Weights of a small mixture-of-experts language model, trained from scratch on English Wikipedia: vocabulary 8192.
Below are experts of layer 3 (counted from 0) of a mixture-of-experts language model. Rows are named router (the router's row for the expert), down (a neuron's output weights, with its number) and show model dimensions 0-127. Each number is 128 + 24 x the weight over its row's rms, rounded and kept within 0 to 255.
Before each expert's rows: a language model's description of what the expert responds to. This comes from a sample of Wikipedia text that the model never trained on.

# expert 55
It responds to: Middle syllables of scientific, taxonomic and foreign words, such as Spor-ob-olus, anaer-ob-ic, Zanz-ib-ar, plus apostrophes and prime marks.
router [136 150 114 160 116 103 124 137 153 157  74 176 147 158 146 153 182  96 126  97 147 110 111 139 142 141 115  60 116 129  97 146 141 142 118 128  94 123 115 167  92 128 137 121 127 144 118  94 113  97 114 129 101 100 125 108 118 142 164  95 147 140 127 118 114  62 152 127 152 131  78 138 139  87 131  90 133 127 136 149 157 132 131 126 108 155  76 154 117 174 128 137 148 138 162 121 116 131 122 128 130 166 127 161 158 156 128 150 116  70 140 137 137 145 159 124 121 129 127  87 126 142 171 151 121 157 129 115]
down0 [123 107 123 164 135 103 163 143 126 116 166  99 152 140 149 127 133 150 145 128 159 141 100 135 142  89 110 142 124 116 128 166 129  98 117 103 115 106 148 137 160 150 129 127 101 106 177 128 156  98 127 124  98 126 171 129  88 197 118 111 154 127 141 132 114  81 109 143 118 121 150 110 160 113 139 163 148 143 107 158 130 107 140  85 129  87 132  73 137 171 125 132 181 112 149 132 123 178 136 129 157 107 117 155 109 167 118 132 103 146 140 153 134 110 142 132 103 159 117 169  86 104 125 133 143 181 101 133]
down1 [113 201 138 176 125 133 150 151 133 150 145 141 140 151 107 148  71 141 154 141  88 118 100 113 117 136  80 174  93 159 119 139 125 131 108 108 141 134 113 110 133 129 122 124 128 128 117 141  53  83 132 128 108 123  95 118 122 122 139 118  98 141 125 114 155 148 121 138 124 120 155 152 126 141 119 120 137 140 118 111 123 152  94 146 167 154 128 143  94 137 131 123 119 124 102 118 140 141 108 147 179 135 120 140 165 107 120  89  41 114 134 117 109 106 161 150 139 159 132 137 122  76 133  98 135 169 153 150]
down2 [110 130 110 122 102  95 179 103 130 134 126 114  75 127 137 140 173 118 124  78 131 146 144 144 110 162 131 115 149 118 151  96 125 105 122  78 118 126 124  81 132 149 134 132 131  89 117 157 160 144 156 111 137 115 161 154 137  94 102 106 145 132  92 118 153 130 133 146 169 100 138 144  86 121 105 163 139  93 174 103 138 125 143 106 140 125 141 113 118 117 107 120 151 182  96 159 171 119  83 111 119 140 122 146 142  95 112 151 152  69 142 107 113  94 110 155 126 130 157 147  76 148 147 133 126  95 126 141]
down3 [115 134  82 152 102 149 125 109 150 139 140 155 131 122 153 147  94 101 139 111 125 107  96 165 143 105 128 145 110 117 124 135 149 129 140 116 109  59 151 175 131 130 112 139 139 135 159 110 148 140 188 161 128 155 130 122 160 167 105 102 114 157 133 145 116 163 132 110 117 101 108 122 112 141 157 146 134 149 106 129 161 127  94 213 176 119 106 141 150 155 140 115 171 114 132 162 150 114 108  64 128 135 134 115 153 120 165 133 145 138  83 113 139 143 113 137 145 145 112 150 114 110 111 140 128  83 120 103]
down4 [117 112 129 124 129 177 134  95 101 123 150 136 118 118 175 127 126 157 172  91 152 175 129 168 148 143 139  97 150 171 111 139 150 187 155 111 117 112  60 108 132 152 187 161 179 112 155 109 143 147 112 121 149  93 146 169 149  96 130 140 143 136 137 127 109 142 110 128 115 122 103  97 131 123 140 117 142 135 105  84 129 131 153 152 128 116 126 134 132 137 119 182 153 130 109 153 135 127 142 121 159  98 126 130 146 115 162 147 108 110 125  98 130 184 136 113 111 136 107 140 145 120 112 167 104 144  83 125]
down5 [126 145 160 120  97  79 148 124 133 115 161 106 126  98  93 110  86 138 116 125 129 126 143  69 154 129 119 101 163 120 110 157 114 120  89  97 122 143 130 129 103 118 134 126 132  97 117 162 102 176 118 157 134  95 145 114 102 102 123 121 131 119 171  94  87 118  71 112 177 150 171 138 140  89 137 140 112 140 157 173 121 123 139 131  87 130  96 110 122 141 168 149 123 170 139 115 136 143 106 173 124 131 124 131  81 128 144 142 173 164 123 141 129 109 115  75 114 142 139  96 129 125 147 138 155 118 102 126]
down6 [135 159 154 152 107 158 121 140 140 136 126 140 141  78 122 123 128 147 114 182 161  99  94 109 151 102 119 196 137 173 129 124 111 118 112 119 119 155 100 125 144 127  99 156 112 149 120  99 104 158  74 140  92 113 152 107 140 147 141 133 163 121 147 129 115 148 139 159  89 115 159  88  88 145 154 136 136 175 172 114 109 139 139 105 128 132 116 113 133 144 118 100 120 164  94 117 127 115 152  72 125 132 162 175  91 136 129 144 107 121 129 144 105 150 108 115 150  91 125 125 168  85 112 130 155 123 156 120]
down7 [139  91  87 141  90 160 112 110 122 113 143 141 125 117 180 123 136 140 129 160 156 141 142  96 138 150 150 113 132 147 114 134 148 136 144 127 175 154 130 163 122 128 115 114 153 136 103 109 165 121  76 119 170 132 144 115 154 132 121 101 126 133 124 118 109 116 162 101  64  94 128 115 156 127 110 166  76 144  94  87 143 156 150 126 116 116 124 102 122 139 137  98 109 155 147 157 168 131 166 103 103 137 119 129 120 113  91  98  83 109 131 106 115 108 130 127 119  95 166 145 126 152 118 114 105  72 112  68]
down8 [121 147  73 122 107  98 131 122 150 142 131 106 126 155 136 113 117 150  91 108 114 175 167 152  98  92 146 124 114 138  98  94 163 164 156 137 120 109 118 151  96 141 145 157 134 119 168 127 145 165 118 135 197 159  81 126 139 131 115 140 123 171  82 146 138 172 144 157 120 143 148 121 114 116 153 131 100 136 163 141 126  90 112 152 116 145 124 118 129  80 151 133 120 130 129  91 141 154 120 119 127 142 168  92 103 176 124  99 153 129 142 105 125 148 143 114 177 107 158 164 146 139 134 100 138 107 103 113]
down9 [128 119 134 121 135 122 147 106 133 102 114 164  68 130 151 118 118 124  90 132 161 114 100 147  96 127 122  70 100  70 122 139 150 147 114 162 130 104 119 105 127 123 153 124  97 116 134 110 152 179  96  90 127 102 125 151 122 109 136  99  87 143 154 140 155 114 142 122 135 139 136 180 143 124 116 111 152 114 117 163 125 139 144 125 155 116 130 161 150 142 133 118 138  94 157 130 107  74 120 108 125  70 138 108 114 134  91 128 114 136 120 103 162 150 165 176 129 159  82 150 152 109 101 125  69 131 121 149]
down10 [115 145 182 142 173 164 128 107 129  94 119 117 148 167 108 106 111 162  97 115  89 106 110  62 143 115 117 110  73 105 141 144 146 119 114 102 109 137  85 152 115 118 169 135 136 161 145 112 147 155 152 139 120 128 113 149 124  81 127 129 156  98 125 137 151 125 138 130 191 160 124 130 165 132 129 135 171 107 120 143 170 132 141 134  88 149 145 108 133  78 126 125 117 114 128 149 111 136  96 131 164 128 150 168 129 147 101 133 146 124 104 152  98 106 133 115 111 165 134  88 119 136 117 123 120 140 173  90]
down11 [108 137 139 120 104 167 170 103 145 104 126 134 168  94 167 154 115 145 124 133 102 101 158 109 121 176 144 115 136  79 101 115 157 112 134  95 149 172 113 111 122 175 127 132 149 161 124 144 129 125 139  99 145 125  91 135  73 148 157 136 127 148 147 133 142 133 110 118  95 135  99 172 166 141 118  88 137 136 153 105 138 162 140 108 135 101 157 148 149 128 137 129 129 110 153 155 148 156 127 137  97 139 114 133 155 121 130 102 135 119  97 111 128 173 216 183 144 142 128 139 119  98 125 121 143 115 106 146]
down12 [180  85 121 130 113 137 119  96 136 117 131 118 146 106 126 142 129  63 124 132 123 125 211  66 124 136 121 132 107 103 139 116 148 150 150  87 171  82 169 120 191 133 114 122 123 141  96 107 159 131 126 100 104 134  71 117 147 168 121 140 115 102 133  98 136  96 151 142 171 129 154 116 158 160 172 148 138 134 110 111 163 116 142 145 138 149 111 155 145  81 122 125 106 116 138 118 137 118 144 115 109 111 142 146 129 104 127 134 107 138 137 122 131 124 136 120 129 122 163 161 129 100 163 125 161 139 140 143]
down13 [145 102 128 117  88 145 135 120 109 117 102 159  58 146 144 111 112 100 136 132 122 119  92 171 193 158 100 162 119  94 114 167 105 124 165 116 133 132 148 123  99 111 153 151 146 158 102 170 150 155 106 129 130 119 118 120 113 107 133 132 145 141 132 117 164 163 131 112 120 162 122 139 102 131 131  93 152 165 150 117 143 158 133 125 124 105  87  89 116 143 175 137 167 102 145 123 153  91 133 160 122 117 130 126 122 124 148 157 117 151  96  94 137 115 169 105 122  95 109 162 132 132 140 129 159  61 134 135]
down14 [146 130 105 133 104 160 160 101  96  98 164  92 195 111 159 106 152 135  95 148 111 150  91  85 162 123 154  96 120 161 180 106 134 107 118 152 132  87 143 146 111 133 116 177 133 106  84  92 137 134 122 104 160 129 121 144 101 138 158 151 141 112 120 129  85 135 129 145 123 173 155 137 134 106  87 112  95 151 129 103 133 142 116 128 116 135 109 135 125 137 130 162  97 101 112 112 167 143 107 132 139 140 106  81 132 102 146  95 125 123 103 120 112 152 151 116 168 148 126 128 110 106 112 149  99  87 107 107]
down15 [110 110 175 125 153 114  98 123 132 125 143 123 144 125 135 162 109  72 136 148 171 105 141 105 117  96 166 164 150 154  92  88 113 142 132 120 123 103 191 118 141 120 124 118 147 142 127 155 131 122 155 161 102 178 127 153 143 109 115 130 162 146 155 128 140  89 118 105  92 114  86  98 111 102  95 122 109 154 127 143 106 116 117 136 122 111 137 126 105 111  99 117 114  91 145 141 193  86  91 129 121 100 130 108 144 101 139 165 169 116  73 122 167 152 101 102 153 145 129 141  96 128 137 111 136 129 140 128]
down16 [110 165 154 171 123 162 123 122 181 140 113 132 157 128 116 125 127 143 149 159 154 121 106  99 142 109 169  88  79  96 122  96  98 137 147 122 127 126  99 143  93  92 111 148 122 104 146 182 107 157 113 127 189 156 134 166 129 155 147 151 128 139  82 106 154 145 155 120  79 121 105 124 108 115 127 132 110 156 139 153 131 111 161 106 117 119 121 163 139 115 148 137 132 112  86 128  91 171 131  59 124 139 130 153 102 148 149 123 115  90 101 125 119 130 148 132 123 108 136 100 131 117 132 138 120 113 171 147]
down17 [103  83 134 149 128 115 156 147  89 145 164  86 139  91 138  75 131  83 108  62 144 121 153 133 143 138 114 112 138 122 119 155 131 156 136 155 144  85 162 134 134 131  80 116 122 120 103 133 117 115 111 156 118 114  87 116 123 135  64 118 134 101 121 136 122 126 168  97  92 148 159 112 116 137 139 148 140  93 140 140 111 186 102 129 136  89 123 119 113 110 129 116 155 112 107 132 124  76 105 129 141 118 125 110 113 121 134 122 139 145 157 120 179 132 173 140 141  95 107 131  90 127 123  84 101 120  90 144]
down18 [132  86 106 137 141 181 118 150 102 128 116 117 123 107 148 114 155 137 119  73 131 128 129 119 127 163 143  90 140 159 163 126 135 151 106 120 144  96 143 146 123 120 131  88  97 157 140 109 137  91 130 141  93 124 158 129 137 126 149 110 148 137 181  92  63 147 125  91 140 141 126 131 163 116 151 121 175 164 117 144 173 149  79 192 134 104 146 149 145 106 119  96 118 141 145 133 111 135 137 147 133 105 116 122 150 148 155 142 128 121 139 113 144 103 136  92 141 123 113 133 150  98 138 161 191 110 132  79]
down19 [166 148 169 145 132 161 188 134 147 119 148 130 145 121 159 146 166 128 160  99  95 127 140 134  92 136 122 154 153 126  73 136 151 130 122 160 133 167  71 143  86 129 159 147  94 167 146 110 122 156 164 151 141  85 103 140 126 127 165 146 137  91 138 149 109 108  96 118 102 128 129 146  98 180 126 124 109 130 156 134 131 171 126 146 118 137 133 128 118 116 160 141 125 142 103 186 121 138  79 112  91 161 105 116  99 126 120 129 128 130  94 140 108 139 151 147 107 129 126 141  87 155 102 138 149 142 115 135]
down20 [117 120 138 117 151 129 111 119 141 155 126  98  95  85 156 157  93 148  97 118 142 152 137 139 101 103 109  79 112 123 161 111 187 125 104 141 118  78 125 106 145 192 122  92 138 143  96 142 172 160 107 160 142 119 198 150 145 135 142 128 106 168 153 121 147 118 150 130 126 157 119 151 162  98 168 125 148 131 158 113 126 100 167 156 126 101 144 143 150  91  94 125 147  75 117 102 134 114 144 110 126 120 123 118 120 136 114 119 117 104 138 123 108 133 147 125 153 102 167 144 158 107  99 155 132 154 127 140]
down21 [148 125  89 149  94 109 148 141 134 104 145 138 141 133 127 140  98  96 140  85 154  90 137  91 112 119  71 130 139 109 116 147 129 109 104 143 187 108  96 163 148 134  98 157 125 120 126  95  97 120 113  74  98 102 146 130 129 150 137 111  56 105 133 132 112 179 119 124 125 168 115 101 148 125 130 117  90 154 136 104 102 163 109 122 114 138 121 128 146  77 118  74 135 107 141 135 139 113 148 129 175 171 145 126 131  96 124 127 146  89 140 112 126 124 141 101 136 154 121 104 139 138 142 115  86 110 150 151]
down22 [104 124 146 130 126  92 121 100 130 136 137 140 117 173  78 124 136 135 135 129  91 162 145 107 138  92 159 143 123 124 158 121 117 166  85  91 150 113 100 127 138 136 150 154 149 139 119  95 122 127 120 123  75 153 142 124 116  75 112 190 166 159 174  68 138 152 138 132 154 130 168 150 104 101 135 141 118 132 171  96 160 141 102 126 121 121 120 136 152 118 117 124 164 110 104 111 155  95  97 153 140 164 124 116 146 108 147  96  69 142 114 113 152 122 114  79 107 158 140 101 124 139 130 135 125 140 129 126]
down23 [169 132 149 133 155 151 130 117  91 147 118  99 121 121 145 117 150 114 151 128 115 105 148 121 125 144 121 121 157 105 121 120 130 147 105 133 177 143 133  74 114 108 140 130 108  91  97 151 125 109 127 149 120 110 126 110 158 108 127 153 114 145  89 118 156 105  82 104 170 132 109 141 110 130 139 147 114 168 113 120  76 104 135 102 119 140 148 101 158  81  76 203  99 142 131 188 120 119 103 135 117 124  73 147 108  86 104 102 120 139 118 124 151 149 146 133 119 136 123 141 186 123 107 133 136  99 145 167]
down24 [159 136 121 120 125 117 126 113 113 118 127 141 162  98 107 162 144 135 134 165 111 148 144 149 109 200 126 118 111 158 122 121 126 164 112 152 133  99 144 122 122 156 124 101  98 127 116 117 112 164 139 134 136 150 121  97  99 106  84 127 135 146 151 170 120 112 166 104 153 144 103 115 147 157 156 153 168 131 111 145  94 149 159  92 177 100 120 130  60 106 149 113 120 152 116 127 133 145 124 112 139 139 137 161 154 129 159  83  98 113  90 133 100 118 160 143  97  84 143  99 109  80 132  85 153 139 157 134]
down25 [119  64 166 108 134 113 168 140 125  96 124 140  87 139 152 143 163 137 129 129 117 117 117 115 169 133 135 167 149 118  97  91 117 121 139  87 138 177  84 135 131 104 107 131  90 152 117 109  90 150 117 104 117 104 100 114 149 107 126 117 184 132 152 159 149 142 128 106 163 109 130 150 150 149 104  86 130 141 136 147  98 146 126  71 128 123 147 166 137 102 128  90 123 139 136 109 140 129 154  72 150  71 144 101 126 124 138 121 111 106 126 155 104 119  91 109 146  83 127 155 136 118 114 104 136 105 146 140]
down26 [145 168 139 111 116 139 109 124 154 108 120 114 125 160 152 104 126 132 103 151 110 109 176 116 137 122 150 150  99 171 140 118 121 148 111 185 107 127 112 126  98 105  71 135 134 163  96 121  93 113 140 143 135 124  99 109 120  80 104  99 151 110 133 146  97 132 148 136 132 134 132 134  91  57  86  90  99  88 115  94 151 113 144 168 160 111 141 120 119 121 123 142 117 155  87 137  94 150 119 109 160 131 108 163 158 176 138 118  98 134 161  97 110 114  99 114 118 120 104  99 146 123 116 118 135 162 118 155]
down27 [156  90 162 132 118 115 122 170 139  85 117 126 118 104 148 102 112 129 117 128 120 170 161 142 100 134  98  69 122 173 135 104 103 104 136 142 123 145 172 138 148 197 108 135 101 106 137  94 188  94 127 132 169 125 147 106 137 111 147 117 155 136 141 127 119 191 117 129 113 115 138 127 144 112 117 151 145 156 149  79 115 111 166 120 153 148 168  81 128 129 144  94 143 146 120 120  99 144 126 156 131 110 114 136 122 131 110 179 129 151 111 141 114 105  95 142 114 138 109 125  97 150 137 145 102 144 143  90]
down28 [138  90  89 157 131 130 135  78 135 115 115 139 100 154 100 139 133 118 152 117 107 164 117 144 169 188 138 113 143 147 100 100 141  75 102 139 137 126 153 145 110  96 114 158 109  84 155 148 173 109 129 123 142 134  71 127 163 154 132  89 131  99 105 123 153 155 138 106 121  97 112 158 140 102  99  77 104 159 132 108 112 147 142 125 137 143 109 151 117 105 124 186 105 148 154 131 160 102 124 105 141 106 138 107 130 145 132 153 129 114 157 121 109 117 180 128 100 105 125 143 131 119 165 159 114 145 149 154]
down29 [148 119 150 178 128 138 144 115 142 149 101 154 109 124 163 126  92 113 154 153 132 139 107 153 172 131 153 114 140 109 116 118 118  98 142  99 107 115 121  88 161 144 131 131  79 119 111 135 126 143 121 107 148 131 137 158  99 127 134 126 135 154 125 177 120 121 130 122 169 119 129 129 127 115  72 174 109 120 145 183 118 135 125  91 179 121 136 113 123 142 116 150 134 153 137 156 152 135 120  64 140 153 184 130  76 127 152 119 105 149 206 115 112 121  91 107 126 119 103  98 138 160 154 132 112 102 136 109]
down30 [144 113 155 123 121 139  99 129  97 126 114 102 125 163 126 132 180 113 103  97 109 119 166 145 114 123 151 184 159 135 143 119 159 121 125 155 143 148 132 170 110 155 155 156 107 150  82 193 144 136 146 128 162 138 134 122  83 181 130 145 150 106 150 159 114  83 109 112 169 126 150 131  86 142 151  85 168 119 122 126 106 148 134 130 129 117 117 117 116 122 156 114 108 192 109 111 161 116 153 143 119 143 103 127 111 137 159 157 163 130 122 149 180 108 118 129 127 115 104 110 156 140 149 152 128 130 158 144]
down31 [136 161  92 113 126  85 149 128 116 132  97 128 154 106 132 109 104 145 133 158 155 159 121 112 121 128 146 180 120 139 117 127 116 111 116 129 118 147 131  83 104 171 129 143 146  97  93 117 131 110 149 122 141 157 111 143  57  95 142 148 171 115 132 164 183 129 111 154 128 129 118 110  79 137  73  69 143 100 152 147 147 152 100 108 140 109 129 130 117  98 126  71 126 152 110  88 111 143 130 107 121 135  97 162  99 130 140 132 146 149 173 116 101 133 157 100 110 147 122 112 157 131 112 113 153 122 108 100]
down32 [123 139 115 153 153  70 108 168 133 154 122 109 171 155 118 137 134  95 125 117 166 163 158 120 128 136 130  81 114 146 156 111 129 128 120 129 116 141 144 118 109 127 162 116 100 133 165  42 145 130 128 152  99 126 134 141 185 139 148 104 139 154  68 180 103 137 128 119 151 139 141 128 120 131 128 114 122 106 116  80  91 136 141 128 137 138 126 128 122 109 126  80 164 116 169 136 138 143 136 163  91 122 130 147  99 110 123 127  93 147 169 148 149  85 144 144 134 114 118 128 110 129 128 128 104  69 111 146]
down33 [144 126 102 136 130 123 115 101 100 158 165 113 104 116 131 121 136 133 144 127 101 106 147 125 158 140 125 150 178 139 118 135 129 135 139 119  92 115 164 129 109 133  75 140 174  95 149 164 134 144 149 124 114 123 104  86 131 122 133 161 137 159  98 105 156 101 152 115 111  92 147  78 125 124 162 116 160 120 108  96 129 172 119 135 180 151 112 144 117 100 134 136 123 171 159 117 101 107 122 107 126 125 100 151 107 116 144 142 128  60 127  75 132 132 187 158  79 111 109 136 117 128 130 127 118  94  78 133]
down34 [178 111 130 118 107 115  88 114 149 152 156 161  97 142 119 146 113 140 145 171 157 153 116 122 147 133 132 125 107 112 120 116 134 114 135 130 160 120 110 132 131 156  96 143 143 104 141 144 119 153 105 118 153 114 121 150 135 137 114 120 154 130 144 154 109 125 123 120 170 131 139 207 150 140  80 139 141 150 134 167 104  70 143 161  47 131 117 115 129 145 105 128 157  67 100 123 138 102 108  95 128 169 114 111 138 142 160 134 133 166 145 117 117  83 135  98 120 147  95 178 137 137 159 130 122 121 129 156]
down35 [123 160 146 101 103 163 134 159 141 153 139  82 148 128 120 134 138  92 110 111 141 137 125 110  92 142 108 112  97 135 136 103 135 145 132 137 149 134 104  90  96  92  65 127 171 136  89 159 107 174 128 136  91  87  98 115 104 138 107  94 169 108 120 100 118 145 152 107 123 161 132 107 120  95 131 102 107 127 104 141  96 172 158 159 137 110 124 157 144 121  90 163 103 127 143 144 129 144 162 139 115 177 106 111 134 113 105 138 130 140 115 106  98 151 148 106 105 150 130  92 147  86 145 148 138 105 157 169]
down36 [136 115 118 116 105 136  77 108 110 144 101 199 126  95 102 135 110 145 111 108 119  96 151 170 127 154 128  82 108 125 102 175 141  94 114 113 119 112 148  96 111 129 147  85 134 124 145 114 112 155 156 142 128 191 118 108 145 104 157 136 151 139 173 102 162  73 110 140 145 124 142 126  86  99 118 163 151 149 144 142 114 139 123 130 101  91 157 107 104  74 134 144  84 135 114 127 127 109 127 155 172 148 125 123 104 131 124  94 107 104 136 155 115 118 104 125 118 131 136 122  92 158 156 110 101 125 143 119]
down37 [160  89 138  95 102 116 116 107 120  93 121 153 115 115  91 141 141 155 111 129 128 140 121 151 144 137 134 143 125 122 107 120 127 103 107 115 154  88 139 138 131 104 179 131 129 111 168 115 128 108 144 126 149 111 145 145 160 110 126 117 147 121 130 129  90 164 147 113 171  86 169  90 135 136 129 104 151 165 172 119 133 126 109 119 124 146 171 136 161  96 114  86 153 117  80 149  79 123 159 158 105 127 155  99 155  66 155 118 109 128 114 126 146 156 125 170  80 103 131 172 120 128 103 125 179 129 155 131]
down38 [138 120  93 102 111 146 125 111 111 172  78 163 178 153 120 123 138 142 121 177 144 172 161 111 130 116 102 118 130 203 132  83 139 118  73 139 134 135 138 139 176 130 126 122 144 107 116  78 142 134 163 129 132 140 126 144 124 154 107 115 118 158  63  75 135 117 149 117  98 122 130 102 127 162 141 177  95 124 123 153 119 124 146 159 185 113 126 141 110 115 116 135  99 136 146 123 123 141 135 166 160 133 104  97 140 133 133 106  98 106 151 159 132 153 114 135 119 115 128 138 163 119 131 122 133  99 123 136]
down39 [159 132 162 122 106 113 155 133 152 106  73 128 148 169 113 128 134 127 121 144 130  92 177  96 129 137 140 138 160 144 133 124 106 130  78 137 155 132 175 126  98 144 102 148 143  85 115 162 130 155 127 139  87 138 149 109  74 138 120 137 144 125 158  75  61 127 139 105  99 121 169 112 158 109 143 137 142 112 124 126  83 160 129 166 115 101 139 110 141 164 133 143 167 133 124  85  78 128 134 117 118  78 133 121 138 154 143 154 122 114 138  93  98 103 124 133 143 129 134 104 135 152 110 150 158 149 145 120]
down40 [105 110 137 118 132  90  99 131 140 169 117 131 109 153 141 129 109 109  72 162 160 147 128 138 144 160 143 141 162 106 165 134 117 108 155 118 184 133 125 145 135 154  96 117 145 179 114 128 130 101 122 100 134 159 135 131 140 140 119 130 108 111 127 154  87 141 107 120 180 129 171 115 167 106 130 134 120 163 112 104 136 115 102 104 140 131 114 155 118 136 128 101  87  81 111  98  72 115 138 118 119 118  99 104 152 102 125  87  75 118 121 140 114 106 173 161 143 118 143 172 129 114 160 154 161 109 137 161]
down41 [107 150 136 160 126  84 156 121 148 132 151 177 133  90 153  95 143 137 128 176 121 116 153 146 120 129 145  98 128 140 155 149 131 139  96 161  96 130 151 153 103 105  83 129 166 115 128 112  95 121 115  95  86  89 117 108 141 118 176 149 109  88 118 146  91 124 150 119 124 167  91 130 122 139  91 111 101 139 144 115 160 163 113 109 129 117  98 174 149 123 119 110  89 139 118 150 133 121 126 106 113 127  81 150 127 107 160  84 130 111 137 134 114 141 111  93  82 152 116 120 152 178 147 123 137 141 118  79]
down42 [122 113  95 196 129 108  84 166 128 110 100 102 144 134 149 118 152 116 136 149 126 140 134 158 137 122 115  83 146 115 128 139 139 153 134 125 129 149  59 104 114  95 108 107 151 143 133 149 124 162 120 114 121 108 160 147 150 144 109 139 129 139 138  97 163 142 117 109 136 107 114 174 174 100 134 197 136 113 149 153  84 135 136 139 129 150 100 124 123  99 123 132 154 127 104 135 141 191 103 109 135 141 143 107 154 144 138 129 181  85 116  94 132 151 156 160 139 130 141 109 107 125 120  92 181 139 125 116]
down43 [128 111  95 156 121 102 149 133 117 117 136 152 122 130 107 127 134 128 194 116 126 142 114  86 102 159 100 105  80 150 136 118  98 124 131 160 149 136 181 115 115 102 129  92 150 128 146 160 102  78 127 144 123 112 104 136 132  95 164 128 153  93 136 113 167 160 133 144 128 150 130 129 112 141 110 114 127 109 140 113 116 114 113 175 147  69 146 110 178 135 124 140 111  78 119 124  84 115 147 128 160 136 148  81 153 163 144 142 153 139  92 122 134  97 170 101 147 159 173 154 134 114 137 100 102 145 141 122]
down44 [124 136 133 126 114 142 137 144 116 138 128 144 133  96 125  96 115  91 113 168 131 148 121 110 110 159 151 100 128 136 127 123 109 128 105  97 165 156 112 162 116 146  95 159 136 146 150 133 124 146 126 144 137 145 102 105  83 120 187 111 129 118 152 126 150 110  84 189 101 154  82  94 102 104 103 138 151 136 141 109 139 117 118 117 124 109 127 143 110 134 137  71 102 105 139 147 112 119 154 115 110 197 139 121  79 191 151 135 173 131 130 146 118 140  99 114 157 165 142 104 179 128 115 117 135 114 121 171]
down45 [150 155 156 120 161 137 139  95 119 129 159 146 151 118 128 146 128 154 143 105 125 110 113 143 149 172 135 141 153 143 140 107 132 112 130 124 161 126 152 181 113  71  97  85  98 107 136 101 136 142 167  94 151 158 169 124 178 147 128 155 131 137  95 131 136 134  63 125 174 116 127  98 103 134  89 145 134 158 107 174 130  88 104 125 143 104 141 127  97 111 112 151 134 131 131 141 130 116 129 181  82  92 123  79 127 108 126 102 108 141  97 141 122 101 129 126 102 116 104 128 120 142 155 154 106 159 128 100]
down46 [ 77 112 149 123 110 147 130 164 105  95 100 104 115  97 117 126 166 135 168  86 110 131 144 150 116  95 101 170 173 185 137 130 147 158 116 167 136 108 109 127 160  94 148 164 116 119 162 100 146 132  91 149 118 135 152  85 127 133 111 114 141 134 155 194 119 154 106 137 131 129 140 135 142 127 127 121 136 138 146 126 139 114 153 135 120 107 107 148 177 124  87 159 145 129 106 143 173  73 117 125 145 128 149 136 127 127 138 162 139 125 149 144 122 105 163 115 153 117 129 136 101  87  83 107 101 106 157 157]
down47 [127  96 133 155 165 153 101 147 141 151 115 158 130 104 151 158  79  81 115 119 137 116  96  55 105 126 133 107 152 104 139 118 121 118 134 133 129 138 113 131 101 109 102 108 139 138 146 163 125 102 141 127  95  80 120 129 132  97 116 155 132  97 159 129 107  95 153 134 157 144 174 138 108 116 142 133 132 139 136 120 132 134 130 134 180 135 129 133 142 121 157  92  99 102 165 118 112 107  78 142 120 140 117 102 114 107  86 148 101 141 126 120 127 112 103  60  58 165 123 145 146 103 129 100 114 149 110  98]
down48 [113 122 147  90 126 112 158 124 113 164 104  90 163 136 107 177 129 114 108  76 104 138 109 123 110 118 114 125 112 112 131 132 159 154 110 119 164 109 197 148 123 131 101 177 131 111 118  82 153  95  98 110 116 156 162 119 174  96 160 126  88 164  91 142 140 112 109 144 159 146 126  99 136 137 127 110 105 145 137 109 144 153  72  94 104 146 120  98 124 147 149 139 102 135 115 139 143 119 101 152 155 100 175 111 164 140 135 134 154 138 118 155 157 137 104 124 122  95 103 107 125 159 113 102 120 156 125 129]
down49 [ 85 120 168 124 140 140 182 140 141 123 151 105  81 116 146 127 104 142 104 163  97 118 121 133 126 103 123 152 104 117 116 126 141 111 134 126 138 132 110 132  85 140 130  75 141 155 117 119 187 123 148 128 128 110 112 119  79 127 136 137 119 176 108 145 146 115 102 106  96 101 112 184 119 120  74 137 108 148 103 130 149 148 144 138 139 131  92  93 111 127 135 139 124 138 139 170 187 146 133 118 103 148 155 151 121 173 129 159 125 141 100 141  84 133 125 155 133 117 112 162 100 134 169  91  99  89 120 163]
down50 [123 127 148 133 134 158 139 118 135 141 107 134 133 145 142 143  76 132 152 130 130 142 145 135 140 112  95 151 142  90 193 133 148 166  90 120 119 110 117  84 138 116 122 146  99 127 140  96 114 112 116 132 105 158 119  98  76 113 112 116 145 126 119 121 156  99 102 102 106  75 113 131 111  82 131 113 107 169 170  94 147 128 130 140 123 100 117 120 128 127 130 113 156 180 152  76  86 102 146 129 152 120 173 175 132 121 124 121  84 151 161 108 134 116 139 155 134  82 125 117 144 128  65 133 139  99 151 144]
down51 [109  74 125 151 126 103 127 142 142  79 128  72 112  91 140  93 120 109  84 149 148 109 121 137 157 133 125 140 179 146 136  96 145 169 141  82 121 166 120 144 123 135 141 135 145 154 105 128 101 143 122  88 117 155 108 119  86 125 135 148 108 141 118 145  91 135 141 129 103 145 160 122 174 120 135 116  64 158 131 191 116 110 143 161 131 150 149 149 117 137 123 114 103 117  71 142 138 141 110 140 137 154 142 126 126 119 175 154  93 122 128 109 158 143 122 124 158 171 122 135 119 132 148 161 106 142  92 136]
down52 [127 108 122 112 118 116 135 158 117 123 153  77 150 127 137 157 190  68 104 146 119  63 160 105 137 144 103 129 112 156 125 170 141 119  78 144 139 124 141 156  99 176 137 149 129 139  82 132 121 150  91 178 124 106 123 149 102 158 130 112 173 143 108  99 125  99  89  87 143 118 160 111 148 104 159  81 151 112 118 147 115 134 145 104 123 149  78 108 137 101 138 126 119 127 148 167 143 128 136 118 121 151 136 169 131 115 112 141 141 104 120 117 113 105 135  83 147 130 140 106 130 107 123 125 136 130 151 154]
down53 [128 121 174 107 132 114 115 118  97 143 163 134 153 108 146 128 127  85 143 172 144 123 185 146 124 147 132 145 151 136 103 158 117 110  95 146 136 119  83 119 138 124 122 142 115 139 125  77 167 124 125 128 142  93 149  71 116 130 115 118 129 154 114  83 115 135 102 112 140 112 133 105 147 147 141 152 109 168 169  82  87  74 120 161 146 156 130 121  97 126 122 119 130 129 146  95  81 112 121 134 146 109 140 112 134 126 156 153 173 166 120 125 160 173 165 166 115 108 115 168 138 141 121 109 133 178 121 126]
down54 [109  91 120 129 118 171 132 140  75 137 119 141 107 110  83 132 105 158  93 108 102 136 117  91 106 146 107 117 113 141 101 142 134 137 122 135 112 129 158 161 118 140 132 145 121 134 132 187 147  97 151 112 153 147 131 101 106 118 104 128 109 161 100  94 129 144 151  88 164 112 126 133 115  90 145  86 153 108 126 137 148 104 144 182 161 118 100 179 134  81 105 106 134 103 124  92 132  98 128 109 163 136 158 145 106 118 140 135 139 104  82 112 151 103 124 153 119 125 137 125  99 182 128 125 160 145 108  73]